{
  "router_score": "sigmoid",
  "norm_eps": 1e-05,
  "init_std_qkv": 0.0395,
  "seq_len": 768,
  "doc_mask": true
}
Below are experts of layer 5 (counted from 0) of a mixture-of-experts language model. Rows are named router (the router's row for the expert) and show model dimensions 0-127. Each number is 200 + 40 x the weight over its row's rms, rounded and kept within 0 to 999.
Before each expert's rows: a language model's description of what the expert responds to. This comes from a sample of Wikipedia text that the model never trained on.

# expert 11
What it handles: Descriptive and clause-starting words
router,168,202,235,225,163,215,245,214,265,144,177,184,244,178,156,121,203,187,197,211,234,230,212,193,141,215,191,225,114,153,176,202,201,254,237,157,166,162,219,209,242,208,144,193,217,173,204,273,230,131,224,170,175,204,144,205,218,181,186,125,304,93,169,189,204,258,189,222,219,249,167,186,210,218,207,242,160,188,208,148,202,139,235,250,127,215,212,179,145,236,91,189,170,223,70,228,209,141,154,205,176,145,215,227,212,207,227,157,217,195,211,204,240,264,184,234,256,246,148,128,227,221,238,195,178,224,201,198

# expert 29
What it handles: Function words in prose
router,156,266,166,260,160,244,252,193,251,165,255,210,217,174,210,124,191,202,173,215,166,227,260,181,235,229,230,224,117,135,223,165,231,269,280,160,246,212,170,207,173,160,139,154,194,194,213,198,171,206,198,188,214,189,166,240,202,161,198,165,244,184,225,223,225,254,222,237,153,220,196,179,228,242,218,180,152,248,202,147,186,148,201,233,131,155,113,202,142,197,147,224,160,207,152,253,236,188,173,264,228,145,148,120,170,175,261,213,233,240,286,155,206,272,195,247,238,200,132,177,222,216,165,225,115,222,155,167

# expert 5
What it handles: Word-final noun suffixes
router,189,230,267,219,140,152,261,156,189,136,221,245,209,160,164,142,144,210,216,243,111,217,240,169,179,164,204,198,140,220,202,229,168,275,204,208,183,147,198,186,238,223,162,174,160,188,206,207,213,200,195,238,193,193,177,190,194,157,227,155,312,197,205,173,205,186,206,218,150,169,148,172,133,181,215,199,174,208,198,204,152,163,231,239,194,192,186,213,182,219,53,198,229,267,167,200,245,172,186,214,191,79,155,249,219,194,164,233,231,291,284,194,212,244,213,287,254,180,104,193,239,217,182,215,182,199,204,189

# expert 3
What it handles: Word-final suffixes
router,146,202,233,264,202,176,221,191,247,139,239,183,249,206,206,205,194,230,242,238,155,241,269,179,199,198,176,174,123,244,199,240,217,252,198,152,192,203,215,184,194,232,165,206,127,177,225,157,231,187,177,198,224,177,181,210,198,225,162,86,238,160,219,196,204,256,171,202,202,174,174,198,224,222,265,190,192,183,213,195,228,158,212,279,233,174,150,166,181,202,31,157,244,221,166,198,180,176,168,183,203,100,175,224,225,199,186,192,232,263,208,171,237,218,220,191,238,188,119,243,271,224,75,252,151,171,150,235

# expert 27
What it handles: Capitalized name starts
router,222,300,218,282,133,212,182,192,236,148,205,212,217,182,184,167,156,183,159,206,132,216,240,229,230,292,160,153,117,164,247,138,214,271,177,182,252,194,163,228,241,193,187,166,246,144,214,223,216,183,209,210,206,220,187,195,207,187,210,139,276,181,146,233,181,201,211,204,210,201,205,184,255,231,217,187,131,237,180,179,191,181,204,181,200,174,161,173,196,208,22,203,207,188,184,223,162,146,163,240,175,166,172,154,162,145,253,229,194,201,243,200,215,174,170,180,182,189,102,171,230,182,203,206,192,302,148,260

# expert 18
What it handles: Foreign surname pieces
router,164,254,237,225,205,214,194,224,193,167,240,151,238,256,190,177,194,194,235,193,147,218,196,202,172,215,237,209,165,184,232,191,224,250,233,162,177,215,222,189,190,178,213,205,234,220,245,228,236,196,200,188,187,214,153,197,206,142,183,218,210,91,194,190,219,195,201,189,206,189,179,209,233,252,213,226,179,251,193,180,197,195,238,238,175,195,92,131,147,203,0,161,188,175,198,244,185,199,180,213,219,144,195,132,182,184,231,199,213,210,210,168,237,164,185,308,183,183,128,172,215,200,123,176,177,346,143,192

# expert 8
What it handles: Parentheses after names
router,168,312,184,256,254,180,214,189,185,153,245,154,189,194,152,169,143,184,227,173,164,202,256,164,235,207,203,171,179,136,239,212,236,236,271,180,241,189,183,179,204,231,154,192,208,213,280,243,201,211,185,220,199,172,171,180,189,180,209,162,220,83,168,265,213,295,162,142,223,234,196,220,210,190,192,212,160,273,183,191,169,193,215,262,194,159,200,187,180,197,26,177,192,199,198,218,120,256,133,239,211,153,200,249,179,210,199,175,201,249,235,229,216,246,196,303,205,219,190,166,229,191,169,200,182,247,221,226

# expert 6
What it handles: Year prefixes
router,213,280,143,207,151,302,176,195,202,146,155,162,238,222,220,218,204,222,160,197,206,201,199,221,249,159,231,162,145,106,201,206,249,265,233,148,183,185,204,236,268,180,157,143,200,181,252,218,228,130,160,210,187,159,166,187,151,224,199,212,209,192,220,247,186,178,183,211,219,216,217,211,165,231,274,177,160,231,208,126,236,201,245,217,161,183,153,213,228,207,34,197,149,211,196,260,191,138,124,224,245,116,146,205,200,176,206,196,205,257,208,168,227,243,231,204,224,208,99,197,228,244,160,199,181,181,244,202

# expert 28
What it handles: Word-initial consonant pieces
router,212,206,230,253,191,190,262,250,245,131,242,222,142,198,237,128,136,203,203,196,162,165,207,178,219,192,259,232,164,144,225,205,249,203,228,232,235,126,159,174,213,227,184,178,261,226,225,217,203,177,198,157,164,289,158,209,181,148,183,119,229,159,216,183,116,219,235,259,163,183,195,187,162,216,231,223,170,202,224,185,179,113,257,233,213,182,186,187,121,194,48,183,168,212,155,218,224,247,250,219,215,185,210,228,166,107,247,173,216,212,222,197,243,243,174,209,161,167,117,195,209,245,230,258,159,213,177,145

# expert 24
What it handles: Nationality and institution nouns
router,169,252,216,285,172,222,181,186,252,130,264,145,190,173,190,172,178,220,204,213,195,197,175,206,250,282,202,185,127,200,203,169,221,297,212,189,221,180,228,275,190,166,146,197,201,215,226,242,212,221,158,210,215,221,128,201,205,207,179,133,187,135,171,266,173,254,168,216,217,220,178,199,231,247,212,210,176,257,192,200,214,196,222,232,197,139,136,190,178,171,96,195,228,256,148,189,156,110,139,230,218,102,213,283,192,154,201,176,219,328,222,230,173,185,194,207,233,205,116,212,199,206,181,206,136,153,188,216

# expert 7
What it handles: Names and list delimiters
router,162,295,188,214,189,185,292,246,183,167,230,216,253,209,145,180,186,227,198,163,164,230,189,203,191,256,246,221,145,130,209,224,218,286,250,165,175,171,196,171,185,204,155,171,202,187,222,254,227,168,230,192,191,193,177,190,207,148,198,192,200,100,218,204,213,210,170,183,212,210,247,225,198,262,219,236,150,240,181,179,243,147,242,240,138,172,161,182,207,198,28,158,189,165,183,263,141,197,157,254,214,137,175,175,156,192,207,176,258,254,243,168,209,172,189,293,147,197,257,170,223,203,196,182,149,228,127,206

# expert 14
What it handles: Table numbers and units
router,211,204,196,247,193,214,174,154,260,160,178,214,237,191,232,206,167,189,209,246,217,244,208,181,250,209,169,265,170,226,203,204,204,251,243,145,269,191,214,183,226,194,203,240,210,140,217,234,182,185,222,143,149,196,203,203,192,132,189,200,241,149,177,246,170,236,173,129,186,189,137,197,256,229,222,208,107,210,168,184,167,142,223,252,202,165,194,187,171,185,8,225,159,239,122,231,157,215,166,278,181,108,210,243,166,256,196,149,205,248,219,201,194,280,157,244,215,228,193,170,235,178,204,139,167,161,171,163

# expert 4
What it handles: Separators after items
router,137,286,266,183,165,217,265,206,231,109,180,171,205,192,180,144,144,170,244,151,200,255,217,207,198,267,229,235,136,134,211,216,207,248,255,154,160,187,212,143,227,216,166,171,186,174,191,165,249,146,194,169,213,202,198,164,219,182,172,162,244,192,244,173,201,218,187,172,222,220,226,238,217,243,288,145,147,243,182,238,240,108,207,201,148,204,164,254,160,187,62,205,205,212,126,255,168,149,186,250,179,102,185,220,185,137,251,227,210,258,219,174,189,186,166,195,199,193,215,186,261,206,189,186,179,146,211,195

# expert 26
What it handles: Word-initial prefixes
router,188,269,213,224,118,200,222,102,265,179,282,228,205,209,153,199,180,208,192,256,189,223,232,227,225,177,213,207,132,141,228,219,221,187,265,106,213,228,188,195,198,191,217,225,191,234,178,230,170,174,177,203,209,197,179,188,210,169,198,106,218,231,195,311,205,277,210,215,213,211,153,189,214,188,236,212,185,276,206,222,216,216,238,234,161,178,190,210,193,126,31,190,168,196,155,234,193,175,230,153,176,140,165,207,158,170,226,162,236,259,220,246,230,237,209,191,224,232,136,146,173,183,239,173,141,165,264,234

# expert 17
What it handles: Past-tense narrative verbs
router,183,215,132,221,171,193,131,230,220,161,232,194,224,208,197,168,171,186,254,177,157,272,192,136,145,208,198,231,161,120,261,209,229,286,219,191,181,178,160,141,254,246,208,156,204,127,237,219,237,195,183,187,174,236,186,236,186,211,224,197,215,119,187,251,191,130,190,199,150,220,230,196,242,258,176,209,92,270,207,214,206,174,235,223,167,170,212,180,230,176,100,167,203,164,136,226,175,189,186,180,178,125,173,209,183,161,252,190,213,310,236,154,205,220,169,300,214,191,112,243,239,209,139,171,191,230,192,218

# expert 20
What it handles: Route and location verbs
router,232,264,190,224,151,189,199,223,202,145,203,148,194,242,177,134,154,195,227,265,139,223,203,172,180,249,206,184,162,151,237,245,275,249,255,180,203,162,190,158,276,191,228,209,282,215,266,195,200,178,152,177,203,188,179,227,215,209,213,198,251,95,199,216,200,177,219,202,183,211,214,207,205,243,222,200,127,244,186,167,195,172,264,249,143,160,191,170,242,167,118,181,197,191,156,250,138,158,131,200,174,129,192,248,153,192,220,218,244,261,231,143,195,216,139,321,225,198,103,166,219,197,186,180,241,219,167,264

# expert 2
What it handles: Word-initial name pieces
router,232,262,217,284,166,252,198,244,264,150,202,271,240,214,166,211,168,171,207,249,149,223,266,247,184,267,206,162,139,207,213,175,218,243,173,182,225,257,224,187,212,221,194,178,196,192,170,216,174,191,267,216,248,151,221,222,217,211,166,166,193,218,225,221,192,245,218,249,159,183,239,163,233,228,245,170,109,184,203,196,229,177,207,192,167,161,167,188,173,211,20,198,202,173,130,177,181,128,170,199,214,182,127,191,124,199,174,205,279,279,169,216,234,248,178,264,186,224,121,159,223,222,219,171,209,197,193,248

# expert 22
What it handles: Odd fragments and symbols
router,165,158,157,217,199,184,253,140,252,198,257,169,198,176,195,188,193,211,194,226,161,220,272,238,239,229,251,206,181,106,208,230,239,295,211,123,234,190,159,195,194,205,164,170,175,243,247,190,231,235,130,199,232,220,195,211,198,162,181,110,273,192,207,155,208,225,222,220,255,176,164,190,220,249,205,175,148,247,202,211,168,220,187,156,141,125,246,242,196,154,2,247,217,238,208,219,157,188,200,249,162,171,199,183,178,197,174,189,214,254,234,173,171,217,184,273,199,194,129,185,212,205,208,189,133,175,198,202

# expert 19
What it handles: Verb stems before suffixes
router,189,184,177,223,147,218,271,220,207,172,255,174,236,207,184,173,195,195,211,179,172,235,176,180,151,183,212,175,161,168,183,236,166,243,223,134,198,202,163,111,175,197,178,136,212,148,228,277,210,200,211,202,169,177,197,180,184,170,215,268,240,138,233,276,221,186,214,233,181,189,192,214,164,253,217,215,161,223,202,196,195,166,243,243,176,193,219,203,163,220,37,154,169,172,192,206,143,172,144,176,206,161,182,155,181,168,223,201,278,272,202,238,190,276,142,317,217,215,85,217,262,203,166,197,127,217,144,202

# expert 31
What it handles: Line breaks and table bars
router,142,257,171,159,218,238,192,213,204,267,222,160,237,207,168,172,150,222,218,224,193,215,269,172,190,211,193,192,152,202,219,200,259,257,172,169,212,179,215,179,239,219,166,188,133,232,183,215,182,205,225,183,215,179,173,217,198,192,175,115,191,142,258,218,138,245,202,175,151,232,175,203,200,261,173,243,194,200,234,168,236,134,249,253,226,191,162,209,153,224,0,220,162,175,184,199,114,155,203,191,183,141,157,228,226,162,247,276,214,264,189,202,210,254,227,209,254,194,135,178,190,195,177,180,216,180,132,174

# expert 30
What it handles: Verb stems, table numbers
router,206,289,223,210,193,213,229,181,236,181,245,217,280,123,183,181,182,188,222,217,183,190,222,106,191,184,173,269,90,220,182,182,243,242,212,155,235,225,208,161,231,196,212,165,165,140,220,218,169,216,192,206,201,192,207,158,271,191,227,198,224,215,215,281,196,179,218,217,216,218,217,186,179,214,180,218,175,263,230,196,172,171,171,232,212,189,223,189,210,208,0,195,223,183,155,229,199,174,182,223,224,208,171,177,223,149,261,225,162,196,247,181,212,237,240,187,214,180,131,190,281,199,196,224,177,139,238,178

# expert 25
What it handles: Prepositions and conjunctions
router,238,245,216,299,202,222,191,192,236,151,175,189,239,198,134,211,203,184,144,201,139,247,238,214,175,143,219,202,198,177,248,243,238,265,247,147,223,161,220,191,237,249,189,194,187,190,236,293,218,235,192,184,185,225,166,207,210,176,224,172,216,131,218,228,138,214,173,181,228,232,238,161,178,247,256,150,115,240,272,186,175,152,253,268,140,163,203,234,201,158,64,220,217,226,162,228,165,196,137,174,97,138,199,128,186,178,238,164,202,225,233,194,215,177,169,249,242,200,158,168,253,194,171,250,174,180,180,238

# expert 12
What it handles: Copula and auxiliary verbs
router,181,213,239,216,227,197,185,231,248,226,191,183,218,175,160,191,180,213,235,193,194,264,255,167,238,233,167,215,203,212,200,208,218,279,302,169,168,195,138,215,236,182,150,185,202,184,234,184,126,174,180,195,212,238,137,160,196,197,207,134,223,163,256,262,232,217,177,234,208,268,230,159,240,211,228,266,127,220,199,189,139,108,186,231,198,136,200,228,169,194,66,243,158,188,148,219,215,156,199,223,223,149,146,269,226,151,161,179,137,223,225,129,242,264,124,262,220,176,130,170,274,200,203,198,193,176,214,212

# expert 13
What it handles: Word-final pieces
router,169,208,203,278,170,219,261,205,225,169,236,184,194,214,148,177,140,214,238,202,181,241,219,155,155,199,195,187,152,180,219,185,235,308,253,212,193,204,208,251,180,199,126,171,212,218,229,218,218,173,198,210,187,227,131,193,191,153,186,156,197,112,178,242,191,225,193,223,172,181,149,219,195,237,209,295,161,266,233,150,214,159,277,276,201,158,139,143,129,164,112,166,227,206,169,222,183,154,134,216,216,154,188,240,176,189,230,161,239,267,289,220,228,115,167,256,193,200,168,108,202,211,195,183,147,263,187,199

# expert 10
What it handles: Section heads and topic words
router,187,276,224,232,192,153,223,211,187,222,251,248,197,156,197,191,196,201,133,153,227,242,246,159,253,233,250,184,112,177,201,190,252,230,229,186,195,227,209,262,225,209,157,181,158,117,183,188,150,251,190,235,256,225,213,173,185,187,224,166,223,134,196,192,227,271,178,187,179,196,220,166,220,203,218,186,165,192,248,199,264,151,255,196,191,164,171,184,164,194,4,170,223,230,194,240,192,242,200,191,225,137,187,191,154,198,250,185,226,274,285,166,212,239,230,177,178,244,107,187,182,177,227,229,149,136,233,195

# expert 21
What it handles: Symbols and footnotes
router,172,283,144,259,165,186,169,195,348,185,229,225,194,205,179,188,174,175,155,212,229,215,210,173,179,141,216,224,157,200,219,239,239,213,234,184,184,186,220,216,230,207,165,206,238,231,221,186,136,174,215,210,190,241,170,219,204,190,199,152,254,182,182,202,235,238,179,264,169,207,173,195,226,186,256,197,162,266,202,191,163,82,203,163,184,195,146,199,179,183,0,221,187,253,149,222,157,148,153,226,200,128,249,203,199,200,175,203,131,240,196,155,171,170,233,242,240,205,187,143,204,203,254,183,214,209,190,172

# expert 16
What it handles: Mid-word Latinate syllables
router,177,219,228,239,261,224,266,219,192,172,211,265,181,243,236,136,218,215,163,173,190,215,234,198,212,196,206,195,135,174,168,182,254,288,243,210,192,201,205,199,173,181,234,149,173,243,207,212,196,229,207,231,181,214,179,214,174,214,276,151,272,178,159,231,157,176,149,247,210,260,188,172,228,213,226,234,124,192,206,203,178,211,236,210,145,193,193,229,205,227,9,155,243,179,174,187,152,144,207,316,241,168,238,209,151,244,248,176,222,237,218,172,176,182,187,204,237,195,108,195,163,223,159,268,138,174,236,166

# expert 1
What it handles: Vowel-heavy mid-word pieces
router,151,201,211,201,207,230,176,209,218,130,200,185,131,215,127,207,158,206,228,227,180,233,177,227,135,226,196,203,211,119,266,194,198,222,340,187,200,188,205,268,204,160,138,220,214,164,167,183,238,206,225,216,196,222,211,197,206,186,200,230,269,194,210,237,179,236,196,231,178,284,144,195,177,185,234,233,210,254,215,167,230,153,225,243,150,202,188,224,211,126,0,223,216,194,186,229,224,177,222,180,220,161,154,177,199,194,239,166,243,249,217,156,212,204,220,250,198,176,106,177,213,143,173,156,189,218,128,182

# expert 9
What it handles: Table pipes, foreign names
router,192,219,161,242,177,236,248,230,216,164,210,182,154,225,207,165,164,239,145,237,150,236,179,212,167,215,235,193,197,205,228,176,183,275,232,207,229,171,187,235,170,149,189,183,303,199,183,212,231,183,182,199,197,196,188,261,210,189,180,182,295,117,189,222,216,170,184,179,143,219,166,162,189,179,200,142,161,261,207,172,216,161,208,225,102,167,114,190,232,192,1,219,177,203,136,231,155,159,244,181,181,142,246,203,152,205,237,219,187,306,270,180,193,258,230,217,187,233,224,175,227,187,230,200,191,195,199,204